From a checkpoint of a small mixture-of-experts model trained on Wikipedia: vocabulary 8192.
Below are experts of layer 5 (counted from 0) of a mixture-of-experts language model. Rows are named router (the router's row for the expert), up (a neuron's input weights, with its number) and show model dimensions 192-223. Each number is 500 + 40 x the weight over its row's rms, rounded and kept within 0 to 999. Numbers have three digits each.
After each expert's rows: "mostly gets" lists some tokens that are sent to it at least half of the time. This comes from a sample of Wikipedia text that the model never trained on.

# expert 11
router:526523494434534480519507502509446525436504523461536508475562467482535500488504463457525486504472
up12:587495549570552543458434475567533493465555537501502531552454444491442457483521471536525488412516
up13:477561455504539486629474518461525475517466440603539511503519490423498516505537522503490524459472
up14:520471488452532469528418545521501511508566468547496440506537469464486512479454476526538486457566
up15:498483560536527540554457564429541494477470478488435505528511540535490407536476587465515495538400
up16:499555561518558471506452537490514508523560559472453451482485582490499488470464486503487484500513
up17:592474477512484533507555531486523449429500459515548431499496440472443491582468524481488508493543
up18:474488504523498429516467489501511523503500531519491455501496533421478509502506507461488450494458
up19:536496481465519461455466514522569499500494521487517499475506507497460417550587561592446548434455
up20:496515544515482558508486491510537388496441580474541502439474535506535510530514496519496480532490
up21:534541453498435507556394533553519511476501532474511550494479553509527544525522525481563512519507
up22:480492492452546551519517521541581550538481498531447545588449512435507530450523550552546449493541
up23:550496498558537457567516488568542484511534534520562498487532561497530500497520506479523455564468
up24:403420585491541417532506483511513544533471509459486495472454485536521573462539494491460496525446
up25:512483385499486422526423458522535477408488460548508496542466461484541559521493468511509460527505
up26:522486439490562503505426475418499538484554515507445470446451508483481459478497492521464580543512
up27:496543539500424433545487516548500546433487443500494473490495482489512526475496512478437517548574
up28:475497493498495399520475492487573490466528526523463468523377507437528534449472545541526473497489
up29:498506533466496518570493469499491521565483473563479541536497561510494457513467487495510457418474
up30:517443460515486518502524486543487528524453602513593532521518518504379471493525548533491505515529
up31:582465511503494512503556542496526463487423482424521458492500510491480427487547496536532524506448
up32:518535548469482496484610460511541535481491479530476486471570568437449497579471501495539546531502
up33:428542544538494485552486559487483511468515524538531475508491564508483560504537476409515482433486
up34:498453449527536503525486394473533503471520492528560449474520495558518467533591454426532512549450
up35:494496513517500498486488464521458500470524525446413490534467484558558447436470522532478372529555
up36:504496415450497536411518478477485531511490516537489513506487545532530511467512442522441485520535
up37:540443479480467530515420446557549508552463527443548449504526523483540457467514422524478570473530
up38:563496510406455537546540536528464579511548542516445576499502457440513480532504496465515552552532
up39:491445524536489445489527546451529408533522567457556529555490481504526579469540537471519528522562
up40:540424492468534424471428477541491490513536560525460469504518488516499472451464479567464474566509
up41:550524485454541443505521441521474556484546493456586512510543505451463481499490509566379508453470
up42:487463452494519528422517562525523505504541513513487584582573521456438488464495504453452475464484
up43:506513509502493615546490477483456457482462552470494514490451487517532459384510527579417475566470
up44:507492544538475526553567544445509515500498472557453469489530553448469487450489489499496599582467
up45:604542542522495508443483504471572411468516525449454472465531493493488418481580480510488630500474
up46:567573514429550468534493441505409537493480511491503515474515463515502483509495510587540514446468
up47:471487543533525468567484492479508453499504508473486521489455437556472446500528585541425428441407
up48:460442519441587543438481518471481462461520469543506485527449546452524512422471559487512508536549
up49:501478470518513538506476541507515482509477537485451446581473456562586488496505523545411569469517
up50:460536534470457477478515528557379424457568426484561438509524511531452483478517554476437545522517
up51:567516493500518470476451527506442535467531489491510544431516486576508499455507445616564507486510
up52:514502525523491469472461573504520488526502555455464532521551548445521471581516486546537507488521
up53:448524493477542549502464412495465529458450529466439492550499504557524508512496515503532575438465
up54:433455500554433494486475530493585538524509537497527468544515471525517553505472450539440542502535
up55:537529511481522466538448446476460532524467539479549509564505489540542491542531509547523460564507
up56:509458492582521460466534532480597474422450517502538505487525481506515458496523460505524498481501
up57:480495454512539590477417505520531507506502532465499480466545474428586449526576501510544555525518
up58:530561464534572508514475553490498515525527485517433504478509500487462432574509541489459452483535
up59:498488477458461530467522484534444574435514537578537541450484561457509466508487572524486503488513
up60:485531456511527479463529542522464457502484554447472579556462459468519548457508512450446545478506
up61:515498523576487416449469424541561516497490506476524466549511487463469488528440501382517490484428
up62:459493503518513480464475406544491456499444479500541496471489470511528519547556504444567548541473
up63:474578583498540497531444506486486570479581548553497548537452523512500477525561515486524500468491
up64:502548504483448461514464491502510490480497553559484443571500481445530374490514512493446493544582
up65:525485582538498443498454481561467468484496453548448508619440441509476471453523581488457463497448
up66:482496523465535479555482449450458472509510540504482469495465497549534470485475558491456411522484
up67:530487515551460524489504458429518463488547473421543501529522497496422527450484590506509457521571
up68:451479496498482540555543488480477537545532589549404454480509444491457486552528522519508507491437
up69:435454465431464450504432521538517582551548548535463489537516501420473523505473461492544531434485
up70:510561563525447540471454587476474448481532553482491417514458475502460513535455506469510499478543
up71:469519525454550439485496478501549539536511524430506484483460428475589595431528488572486498517523
mostly gets: " |", "|", "|---|---|", " •", "-", "|---|"

# expert 13
router:467496434447511505441442511515557547464525463503497527571466459533502510485586548436493486457477
up12:494544576502445517467524411559478498437466525496512457520448471525459516429432505556437488485510
up13:537525456512601367496488514481497542533612501549484526547528501468521568535496464478433519543447
up14:560541478485520547499454537519541586503464525497496521534459509482422477481463522523451515418635
up15:486479439528477490516521546507530463387515524492521545507480546553529478472544449536485461505411
up16:514465477450426564495471530446494546502470494509384517404483500565477499483450473540498448595575
up17:547499490489505501583542521500560464550498538469503584478467514526535501550442441486473498485410
up18:516494492578606496478493555562508562542427555442525543458468475499503477500511486463503510465514
up19:501458465532461434584506431455564528513512595508515528585501561461514450516546471526396437448493
up20:518469545535431508451541472535462485511485535503600541507438536576495496446478506519518586511547
up21:612544518444495531505515482473569528566479441501506490452539500423486473509436479471514520538480
up22:576496558454466447441472475517541524502535470517555497511459580527473544462501501504470563443583
up23:539476385482485471540447553525606553496488489504549494513524591466481435532573546499482519525450
up24:500567460515544425504467489568434532492458514554499547508445529520468476542510524435501592506529
up25:505553524541450512478540570515482513502426536521535523534528535513502477451565488473490501487479
up26:538429575515511540587558523572525493509477458513484463431477587502504520480574570528480507507439
up27:526509542478473440530548476495489492533587491517488480527478496464519572538474523462510521435479
up28:518508505494472501514542464474510475475565485479415549508470529523466471472496502497480537509495
up29:578484469459553492491410553558495599494488485495447427490487432522493484538506450497547488541484
up30:363480512468494533477507545455463535447556496487536509485506486471608490490461540529553534508529
up31:408573508483495523496430499475437509578460471518457525489536459540501527487504515550558525462469
up32:524511476474493492518553464496575511451487478525544512476462530502500546556552454486483542471477
up33:544507536461557419531529491560498439514442469471547470442491526420491481401446461440510471505420
up34:466431520453495450469491538517514493554512542478462493473508568547496547510475540482473516499532
up35:465496530513544554521484436528539401543481441501443500541515460427572495579492529484467493504449
up36:524500562514528451489549504575478534480580497519473523533545505532536466492493532508510499539504
up37:470498519524548533447527515491529476463531508465531487524517506508512469460536522568501440438490
up38:535456505518485483480541552487556569465472536577517484507439498435461430524534556438487469551538
up39:549443541533604464521504471493536435492512535486413469510509504500566522446583497487524503460508
up40:495524532535510471501586467445615470501601401456463477523520531467549485535482532463517475449521
up41:547503517484570477515505541458494457550572568487454484451529496544439556468511490532473491487538
up42:532527537441493434493489487564517496531462514460469486486445480502486499524488448478511552504606
up43:456481521496463531439560551425526583556552546513531486489483490505567518522532507428509526470529
up44:506526478529487496440549500479496553461424483518416530449480493435499473468520596509524530499520
up45:492503420461523432510545413530484478473477498466471492537547485518516491551535484521516486613507
up46:491475482562522498432538514483527476521524557515535499545570491536463456495478512486458545425542
up47:538513453435513586433516582478466481514505491462504506459519498520474494437475498450512433518423
up48:556491537461509533460509480491554586530455533468510490503540519516568589567493535462492485509476
up49:453476558518482480545509527494519522496428544506457591527493489458509502548501471478482496478565
up50:538399472509505518510605483551463572498616492524458518526508458484538445416518499512466460510448
up51:422527503510469453481569535556541465485564546512576511504542563515524515542471498522575485415520
up52:560443558560579498478502495538461538518513493523516488523471543556462497507539530508457529465426
up53:440473537446470525590498459516529489549513506512481517517471364475513472468466544536467514525541
up54:455511514503466591488472517481496560524451451488510505494455398588457481462502599538560472480503
up55:506441467470482526464455498468498433539483428489437513529493504505554485465563583445569536455515
up56:529528504539445471483527485529520489498647469484468436519517478535547544473519496469536510481456
up57:392455532574459491458444492456480464502495496506506522509488503504470509546515549512487450588523
up58:469453510542488467505412545496529561551561532423446527540485513620503447495529532447418514540449
up59:526491466517531541540511450490483490486497489480584437435448491483473495425556445468514435498426
up60:559479486503466479503544521523425501497487523494464534481491524537473504486580500561540503489522
up61:453494475438518538494563492488549522480492527437511459529513463530507420439481487497464483516398
up62:528378456514554474452496462507536446518508479453508548525510473471564515499464522570517478486479
up63:495508485468563473527497534549405488508499487441444475437519502562500441534507395469488511441527
up64:460509487444509451476472537498568504561465499508536471450421486551524499496498551531428633523474
up65:518504525497437481456481558576521589510524486545514476472486474445476486451490480518515489499459
up66:487478500548498466548444540531530497502523470500454543426486457518561467511552511496506446502543
up67:454536517507484424470540551472570581558490511480559514503530460526449474447511479463498536481538
up68:459535446548458502496426471459481492569544518463552526500536551508435520439526492491505535435507
up69:488483499505526508536475481410577478555532542494447521533473523456589510487427552442454506533553
up70:497504524482521473411512469442492450408467498477608485471499590570509487482484499575566534480546
up71:492458534511454492512507465492472504544460527410459454533490469440516507577491543559477526413495
mostly gets: "\n", ").", " re", "\".", " ==", ".\""

# expert 2
router:489444419520540518428444514515438436454554536549471442476503441427544500566483568527542451499470
up12:547485496508433569511466523425432461455539489524570535420455455527464529487510543467481491460528
up13:492536554428502553436516534464503468481512519587463423461433517460533499510485534486448485459409
up14:600544475405519494490506500513503530493459492444463513468540435558470584538508468498566476419523
up15:509452494535519539521589532574436535527497451562462494531539432544529489536458452519536460470498
up16:464484494467416359452444459490456411509534419488568459463497551502437423572487558480465479552507
up17:450528470517544575504522499471457546523516522538500538468503506533548513537511469434509534505550
up18:487497486484467524493502508501479513490544516500468512460522485390531534512506493473513514516482
up19:505538478481465440455489522537469475531528515498501568479483484526526523439578499465459467519509
up20:504503499431539442461514493470500485562540491496481513462481512513532463473558477449477450570487
up21:454484551498510562533458485464504444532487506536468534420470516454529493531536499477547472503485
up22:514493459502415515552534435468437483500474418467528491485535550519487578476460497489479492552522
up23:521517504509522505458482454557413443488489463457517505465508546439460516539497516565402503478541
up24:519504458474471474502533505548528499508436508508528461470478506449477470477511476437556514531502
up25:519472501492490510523535467518530470558479463476497476520487540480433474509516509450438507497484
up26:525477516568481456517515402524509492515495534521526497520430454535596497437494375494480478471489
up27:513535439476533452451500425437464523529550525420443422554506445477485490512510528407490450530528
up28:514506497517465491469565565518426518521574484470471426505395499521527496487430505513445476493528
up29:525442402512570480438527466473496486497464476494523438535502438543536492515443503486522556530523
up30:480472528467515470544445532499470512471439470512487518475586533444497455560580563475553511569503
up31:434530467456555453514524455486455474547491520485572560446514513536449491495490523469571516508475
up32:484555465489535521425511536460474467558511501519428486571493403462489476444430540499457459520466
up33:541518553499425492489503524503417443453491566532439442531524511476533482585468573449463483551476
up34:552505457560495482492548538495455439400518519544556502529490438506476456500528508509434496528527
up35:548471506449432504520481521499508555474487501569515419479514506551564518521505444469500522539554
up36:502443495496532540464492418491504532444526442498566460480585529498466475500444457511507517490488
up37:582475529508466566553532482496430483485601494469527572455459487472512522508498534371533461506460
up38:529469599534437476515474466543485474518466479515517425449476515478577571515536574537504540464484
up39:528507482506445464517500503494509487492507533502505497484487544495575554530447456534415543511499
up40:508418521477511532481571491479517575426490503509477487501496503506515528557481531449547515452492
up41:513524441457509512506516423506539456378468501501455571404524511426536536478411567429539484506465
up42:494534556552497514485532449486531474427438425549474478538435571490509488429495470557502475548425
up43:549567500514582461532503576453449493491481498490525505473505531563446481465609513529542476539478
up44:521499476549535513537521526498483459494410544461525575499577592532480503490525573518486545601456
up45:501540482489479521468484490496476484411452478480577486510535503515519433611479479481516473514600
up46:532484441542470557552503521495482517451478540535536486576498494526450450532559514512552499457505
up47:537403469506600501463504571543397541452425513531468481466449422506489501565531504508488468463507
up48:492552568569437509488444513499449472477511497486553514514472541515500546500465503505506447533515
up49:488489523527505478501486450542527458512546537478485490460513456536555475514459456491398546502491
up50:504541519447541480434415533581488478553457504511548587388482484462554512438470532531526495430522
up51:477510486527557520518538522521508537522417469524455477511505508467508512577536539499421498436481
up52:554516511522514487507444386534473482551553449486554465465500507523474535486602479527493549487613
up53:535487495426525443478422517493575564498497530505518535496496492483489522526570506462454442454457
up54:554458504472548511524529425498444473514516535541556492444453549532516526401480497419553529529548
up55:514571519522497491519494480451483542456536575423512486531558429457464490566483542507423538488418
up56:542543433531498507528486535523485436445500550471499416523519553559507460535537498490500434466550
up57:501472487503505494496423517509492478517466456517516551505499536417551517497549548529504515529502
up58:521430495478532446467536487495482518472506417592474520484414451473524522475555557419498480504508
up59:491440512478507497489544528524458503568501479498467535526495478444556474500488518496568462490512
up60:421400476477500533486471503439509536474485471468466513476573501436533522472508518497456572484468
up61:520494505523441517563557518504528518462568473500609491445446527517443460451609508489471483492499
up62:542523526480488473488468570476453443444463516531466468536483469448510560478504557434500499495537
up63:490443551490513484480424532516539451453504518476508545581518443422526492496495527491558448548448
up64:475546486508426402399579546527475485461487462529507512524460510464484567547474511482505535443486
up65:578507513550522477514481466517453547499569451527556527488515431465552538514441491537490524543529
up66:485501540513504534565550521524545508542496543434543523496441476495459496543528548572510353493465
up67:593463404539544508506499487531441504495456526554609440539452498520560492528512478525554516503478
up68:599431487478454515503545478527478473506506585516449488493449454489506472482497496427436506489540
up69:584466548532522488464405492499495489555552505473494538479487494462508484563546500500521432582428
up70:494533503484559452458530490484518561463481466504560536512437520495451426456556502438477426490530
up71:493477521526508448509422452525566435542515472498445528467508458533461531503440519524593498437494
mostly gets: " All", " North", " well", " South", " second", " back"

# expert 3
router:482491502516450448459438532432506554495462481488449484473562489517434486500495459482463528444470
up12:509482563430529579505444424573448521531450554574550463490446516507550475456414495412477544497565
up13:482454520473527433423448466444436490524508547448451515556503515487527494478469546556455503540491
up14:530498525530447478498374505491468491481568461505545462438555452471457527528568462538505540520530
up15:471561475463484517544500462507485540444470490597498528479523506527483455516519492481494623500530
up16:505535572449577489450473494509497492487515498537495447511576557488530516440544518424527429492480
up17:519461574452514445470489492490440443560476540502489498528536506540516529549530472523553467537468
up18:495485471503477501481479500546599516535469497498500486584544512540462556479502505505473437416532
up19:463516456495549519459462505574533570499517521496460472446516457516472559467533362592484557492417
up20:541474489520384524475526500517480459603512538509511524564435523546438475518525543481455477511463
up21:423490489433436410476534510555493515522570492485462506531569543452460577490505450571481496505498
up22:493492516485447489429552488576498446547494517494552489475519489439497487535465586536500540521503
up23:475489493475520544473444487548481450447526513500529468570477537437504457412577423526583503443511
up24:517497492467513464474452494496499531475492466442492513542562479480524523555486490524474553493508
up25:534536563544450566507423488419551579555475433535427498542473491517538525522480502507520465454514
up26:484509551582519495461442531550451516541536507479442533442489478496533546516514538556501544473554
up27:391458601481494542452482551417474493476444467484474481514499447511469467500449429527541469532449
up28:488483494496470536521426509493537562426436521506539504483515478487537432505532492443444497534389
up29:507541455566520474499528484454540449444496428495457521528503512504502499516502559482456518494400
up30:494497561480501547475487514524478450501516501499526524489437527481366508499500488547490412419560
up31:483550528494438491466432562482455494538434486449534481516553570374516520527544506539519513487526
up32:538451444500408564463547459515476511463430497515476495544471468463578463494490529417486499569577
up33:509452492521527486495435543537496426501595574591516553529601550498503510480528523505460477536446
up34:534515473471433516579495471548476456475467488505526543542520506492572501520566466453510538559458
up35:520498544500516452494505483514362544525483476497448522450523503490480514565421491510480431535479
up36:544469492492445518482532484401489520435527508506459491468477533548527537533461488535496477493519
up37:574431424501574522548578576514498420565456457480533453513547493516493480499527450510579440500440
up38:535463513481515451485524433478430529482507528442510480457463493483492534372480562454542549492514
up39:553538465504513421474439458514516449502501514458514446608475442550485494511561494489492502506600
up40:575477434483458485593453553515524503488504444419557491481482433534568529490415558464527544572462
up41:553490519592499508514468559472574539516488442504531461460531485528530501526505469486560462479477
up42:404523567505465484433509498458533537522465487524478487472487531399543516504434535560526495502479
up43:518514523490476515513486602484476564519468536456480513498560486505536434471491465562498588502474
up44:458480538543556511537481461488524430495476504524499469549584520498583558520516443584526428584513
up45:539506432459498449410538560506571538473465505454542457532553529501498520552497512554512514480516
up46:491522574464540388444529514478478460533518571451448446544517507535500512518524585487498463474467
up47:494449570500495524499455499556548501509504494489576533528511458503492463537458494555571430487454
up48:527537543515483492527468466517448479503499488492483551510545511434468443492482523492534447477453
up49:545588520508478507435465495498512536417434510486469462474508488534372454474562503491531543540454
up50:514538447469477498465514570517462552573442492440424503486459488544467488484469560489538543511493
up51:481503497466499416445501539513482475511439532499494504469500460453501498543470489503525466504530
up52:528500580496543556434548559492458493451516512505467509440523535541523611506492493461438481439594
up53:496525448542530505489514499529550473558542458556456526434508450399491506557501549589531442524540
up54:474509556530538487451496450507491463519502493484482528522510499505456610503513444513464522476526
up55:543583473520514490488554431429516461463509448520460527503512558530565441472562485588500523510452
up56:514464460445484505484469536434400469477554521530554519519423564517433471515498458480545534530502
up57:518483536505465467494476528535460510503471518569464550516514508478485489532519527495524498536472
up58:494531524525459429526466509491515498450439488453456498472510459529469549482482480474569513439521
up59:493525508552510483486554549566535468483447501541482487500462479517486562527468514550510403518473
up60:527475522472469452498447497525478461481506600445513509567515460514465426518432489498424562520490
up61:523505473547469440557486530411521515518527510502477500496490481487493606543460528505464619501460
up62:424488517551571524454459491497509524516507493465489495536496444463468522412458498550466547512543
up63:479520499513520542502488487470534518431520521523523501552493536483490433486500482507519492547482
up64:595448528502528530527523530509550485550458478605529472600446506487558422474480564442529449412536
up65:489482402500592526525488504490464437490509489477492507523466444450512510509559487520523487495554
up66:473480498516514469556535504606448481426540491449522408505489544491511516445473455534547489524526
up67:465544464498503462539476496551481487536518477474484484517558577446495489486472497513447461560466
up68:551452500497507537547489458466464540497483445527579526432545528548453491501530510470504553567473
up69:552523548515538469476475439523493532504539475450486540481457563514488476513521462515459540447440
up70:502488502475495469493534547479481545555481494571484481490442548390410446535463431476488506516481
up71:484505500546523524467475498513468440481463500477471510539471448524432559474490506435428389463492
mostly gets: " would", " will", " +", " may", " —", " including"

# expert 5
router:513559432449557487499421541527469497448489534435528549438500457526592438478518548558551493559453
up0:477463510543469564539530476450507518498478539510466481450525409437425499481482509447478548527477
up1:554511495473472422496428524474558467523536469450499589483409494528511499472486579499455518498476
up2:531473510507473507520512502449500530506530512549495487477490480509467531508545535522476431506441
up3:491489554498530499491390548560498499508512442446557515443424549490459424434574484515522471555469
up4:477471554526536550513550448459554516494426492471625614476432539537527555483491506523534527517508
up5:512566521526483478564507444473502465505549597506511538473547498479467495411519542555450531516437
up6:538548455474458542460502523467433474464525493487488497499562522495429528507499498429545481432499
up7:506501424462547473521469443575479513464534473476466510435491457529460467483511533493442535476470
up8:546545446518472464410536537535518469493484471511493445518543487491460521577483586513503505415519
up9:500531509512511501586613510471393523475448479602508521475448548510509464447544509532519478492496
up10:521487519506443513475507447497537525551525518440511495516513593435583457473547466468502472518499
up11:537488465486527482499494551487535534400509524516534510573475518592541504453493525449420499518486
up12:505504519508487494494478542451549480461544453434508455546445490481564468515513430551533559475481
up13:478466506470498463454541520538490563467473478553520511502510440538477546444558514557459494436520
up14:535481536526503476481482520534522549526517541510524530546454538480451466516535484532610507530538
up15:471516509477475500485491552499490497482470470545521443524563422534557458435530494421489546521513
up16:513500465524532475466460475476480530491509458521443552553505499471536458510519604545588505489481
up17:462587489544474480457508414548475430496502488472498471518515510447482480451493472559509595421477
up18:499508516503543481424443474508484465544455566492522516534494527575491487524563514469475504534511
up19:548464524494460531438512535516489453451531482510444565452486456518517482522505510578462478427527
up20:577423475448554543500476528539536508543549544552493486520455447511494535524555487473581484481569
up21:536494483501476447492540475570583520480482529500522518472520500398546570463506492505474431590577
up22:532587541463529378546559453484563481462495486554462509416479445517529551472503502531549445497468
up23:593532475463450502448487522522498546450552530438517453487540525531574572498429517535521466562428
up24:429523502422503586514475655496503573459501477488530554467545497497447526495526536506507493464448
up25:475516470473501515574444474573412441520542510495484455491509563457512481494501525460520478551456
up26:488484448486479469500509518484517508557484508467499454592500462482465488547476466555535506503458
up27:458458557546565455423506426462524524480496535528459514495506504502471470485574425367538466487500
up28:404551516489475481473530553583584564469520521403432499509460464501463529494449520539558459493578
up29:497500444491524520544430440473462476471494505526564518449488570394518471493487531526423525514503
up30:501542497431517476483492549486466509504508503483563503464511478458522464469483472534417538458571
up31:483500479452438486522504516557490481469464576499559522449607514483506483439504568484499515452490
up32:527506499501561530576474566564516539410500471488483491552494518527450524539521544572554496523514
up33:485488509479522492500504524474508466514471559502546571502464488459504535469538492470436518457585
up34:552509494459483488508510559548500528589484514439489507474541536466475544540556466517539485429442
up35:521532621483479509534482529488456500540489516468598481460495487480485504480514471541496539590484
up36:485487519466473502543463528428481535511476459483490514467538547462518486496607438510569494528482
up37:484467506491536609439490485479514520478539572534496532453507485425554477487409480449495502539476
up38:525460529502425581534510538497502524479518499467524548463512511518588452455499475570528491484381
up39:500510514506488448448489512502476534489553514466479477505516492528580478533502483549476522529511
up40:498486478487476466517489555435442481502492542541553449527468466558527462520459529479492520515516
up41:470491490404600444532485496478420493401432465536522672514467527555560502468481487407489491500493
up42:426512495385484530544450511554477500525477410516499502453436486531514519581478548538487506538499
up43:527546527418543481520519552465530504434492420551466452464524475482456502449527516499552446461522
up44:464508522471482455508485497451498457567540506526494568556511468484547493476468498566539500508533
up45:532486496512504538465508500442457487471576529486490498450533537492495488544462470477478450496459
up46:474450498471550602532472470463554574499435486447543462479421456476542499491460528575486475513424
up47:507490404505514532442481483557510497511538531534559513446530496468516516513538516492424541558549
up48:486451545446448535497582502551499473485484477551497524501558462478456490495430517539548534556594
up49:535529489468511489549522518461459470523523476450554426439498526409406571555469461503557551463476
up50:485441505550577456480448454474479482484441523548466508528446466534550468497506476496569520543494
up51:481494487491536536508502516537495468456544532490490497467419507537543502487497565421480496484509
up52:465563513497553483444533518458476475499495484438465459516507547547462517482537497453477527548517
up53:527525497517530557571493545488457566488546488506519526565436525481504523457520481474514528476458
up54:398488474456516477470450498554524498557512560538535541450508455448522544569600469495505516542516
up55:474525561482526514508433514490523523505463452452562492541510519504480446529431504501476448528543
up56:456498481466525488549525547439522513529532478498547502498480507516539520465496520518521523510535
up57:473539511539478473501449490520442475493470502537565559472526510457521451531544468579492535524523
up58:470514480511577517468550509442489559495498499536514448588489468502575531443482588506473507557512
up59:496468499452393490519545495466474528544531542472482436475503465482480466531455550469498482426492
mostly gets: " after", " the", " in", " during", " until", " before"

# expert 18
router:432506492509477493590539555561547504502494543501535522499489523438510484501512543530517554517500
up12:502493496486507502574529573512411551487552512445570541534426423503499535590522493469493558513480
up13:503554587499498488471522530593583467567506479469487477515477517565517467452596506591485446504452
up14:573519448477499435562536472571382515503559427466437497531449514469554453524555488523496482488513
up15:463542475512485517473482475486435460543455478535521568540504584545524498573485527582466473437472
up16:515566531511462527528410471478516531416485508488492523572457502540470496448502483583500461472520
up17:485499549539493415496498525504491451524492474500498482570464523457505458487536514482497515484438
up18:529480562534512487527436482564437475465479490473430439517495508580428541463490422470525521534544
up19:538442521458540469455563479491606488501504560451501478526456484509511424452527445460508545500419
up20:507494512481501539537510468527472465567560482481508485546530421499500417547511492517510496550454
up21:516518449520462442485476536404481482509437473550484512518505436508452488559566509546522489536533
up22:475450481449513485524383481513503493443460492493537455482488563505532457539509433465474523458478
up23:591495540494467494590505507491484455476518464529462529543425530528515498548534469503487621493489
up24:498512525438537468516490488522571492507506515545477442514457468456470438480565536548547573438476
up25:479578539598490557499502472487413483551406498453582504506490497524495511483479557438572469563500
up26:455535492520520450494516611412495565472457533469445472493468490511485460563494516517492470558484
up27:542527493538429538510542564510463481516502463530468587437467504509531455539504508471533477524536
up28:529536506454452463487526499481541518565479526492538533467521487455487440479545541456573504431461
up29:437540511478502488524512539473551470537518527501547534481527493450534433569512524587584493485469
up30:561428448459429475552443496493415494545499470495511524485447452504497487515550550532552517499450
up31:532400518465506480508469483535504504507526468530483520492520420499451498524515520496484519519486
up32:492545495525534506493434493450502532486478458477564473498537478482594509466524494509537527512552
up33:509480446484470499527430514520556467469569575546440444493492441483544513531425496491577477447479
up34:580446538485497557484495481518520507458526517497560500483520557499517474535487476527471504506485
up35:498472524558511482487559476492408440585549481512537554525470466534513423420459487459521487571465
up36:440458484491497481488527537516497550479539549527513518434445495549484466533433504527506555635491
up37:433491474497496508556441493480505448525479495443517444612499455560481480517488536460449572643488
up38:522478407506466515538507470438471511471509551529492522491491508459515506523437482490580428574453
up39:532478497546511483486446489549435475467551529529598582457476521450476458446474551512510508487480
up40:505546451535533482541552518500423456499481424568479522486539485535470425446490516407513522504424
up41:475521586483511489461532573526516523519456595549572483568472562440508555496544520464479470545548
up42:458490486517577495520505495562479570474486472490564464510489530548464513472458477478562527509470
up43:513501516590532472545454497451524497441493485531547510486502520580581482434431510505472593498455
up44:495521516535476464486515442501553469558444517570525498502450524556525440515566506506499493522412
up45:493477451508430443496541476533554540458477495493452491485506538506536504412472557426509461552508
up46:515474515441560450493496505511536534521506438529463483515454511511574441521485498475585527479517
up47:447553500437502517487517491493546543550505494443505560547414537463561564413513474440514521518514
up48:537584516516475532490514463524540584480500445512446597499474515463446499477544542471448487492513
up49:503414489556478523472443512556482466496414461400543472454530493470592492571529456560504507519465
up50:556523585548522444522508529479523441533478489531492492459476540433495471467492463565443554422461
up51:530486507504432515590485544506445485582517497434520530541516422460503480506453486489497545467463
up52:564425467461507550462486474597510527479521480515457527463494540443469488531487523514525555477477
up53:529487439472499518493524506452487498460466471469564474451452508531523545552486548516511473506548
up54:476444570424541496472513580497447463557517514455563486425432482556505515464515506547449484601462
up55:522464465530537548506497513499463506549465563451476503469491530545422469528501466504539415455527
up56:507487470460490516521542497450453475490545487542500542498503516589477538514530436393521554482405
up57:485541512476483486465474528520463576572481525509484396454485534540545484520541508501514516486532
up58:539503570448584508443502622459458487531469476503552489505433506576481360506535512494470458433463
up59:495455506426514495508566435512573466493496481487532483431408532544472518482545525421534447449510
up60:488471524448510439494465473528421523501474489477546526434533495412559449528461525522503509452560
up61:536544514545489532529507510550493429490556485437641511507485519451570479510476517498533492507466
up62:491550528471484501475499459519522516561500466456459485507487423547529497534430462506570530485380
up63:529572509503510527550548460478513456527547440461463581519468460427534513461452487547486541456405
up64:532478469489403517485561444545438553487482573508594545460507552501476510568495535597554534500501
up65:575482487514518537513564519491478520532406407482516474482467479504514485468472518528463592544497
up66:479585446495465498552535574514520486437515496421479478489498459519478515428445559542537513481470
up67:565491473562441486534444554501520527515535480431491465512484504577576448495530488470530478465490
up68:571514502500519468541479488551529463575571488536527522505485467515490557486542468444506494509516
up69:544491542488495508444485564530551501533488506493540496575504503539497448452519571466508521496467
up70:536481537505451509537490468480557521480488488508480498536491468498480493567392492519530529479507
up71:540439483520538457478500507434452496461543489467490544484439539512496455556445499413482476480465
mostly gets: "ated", " January", " April", " March", " August", " November"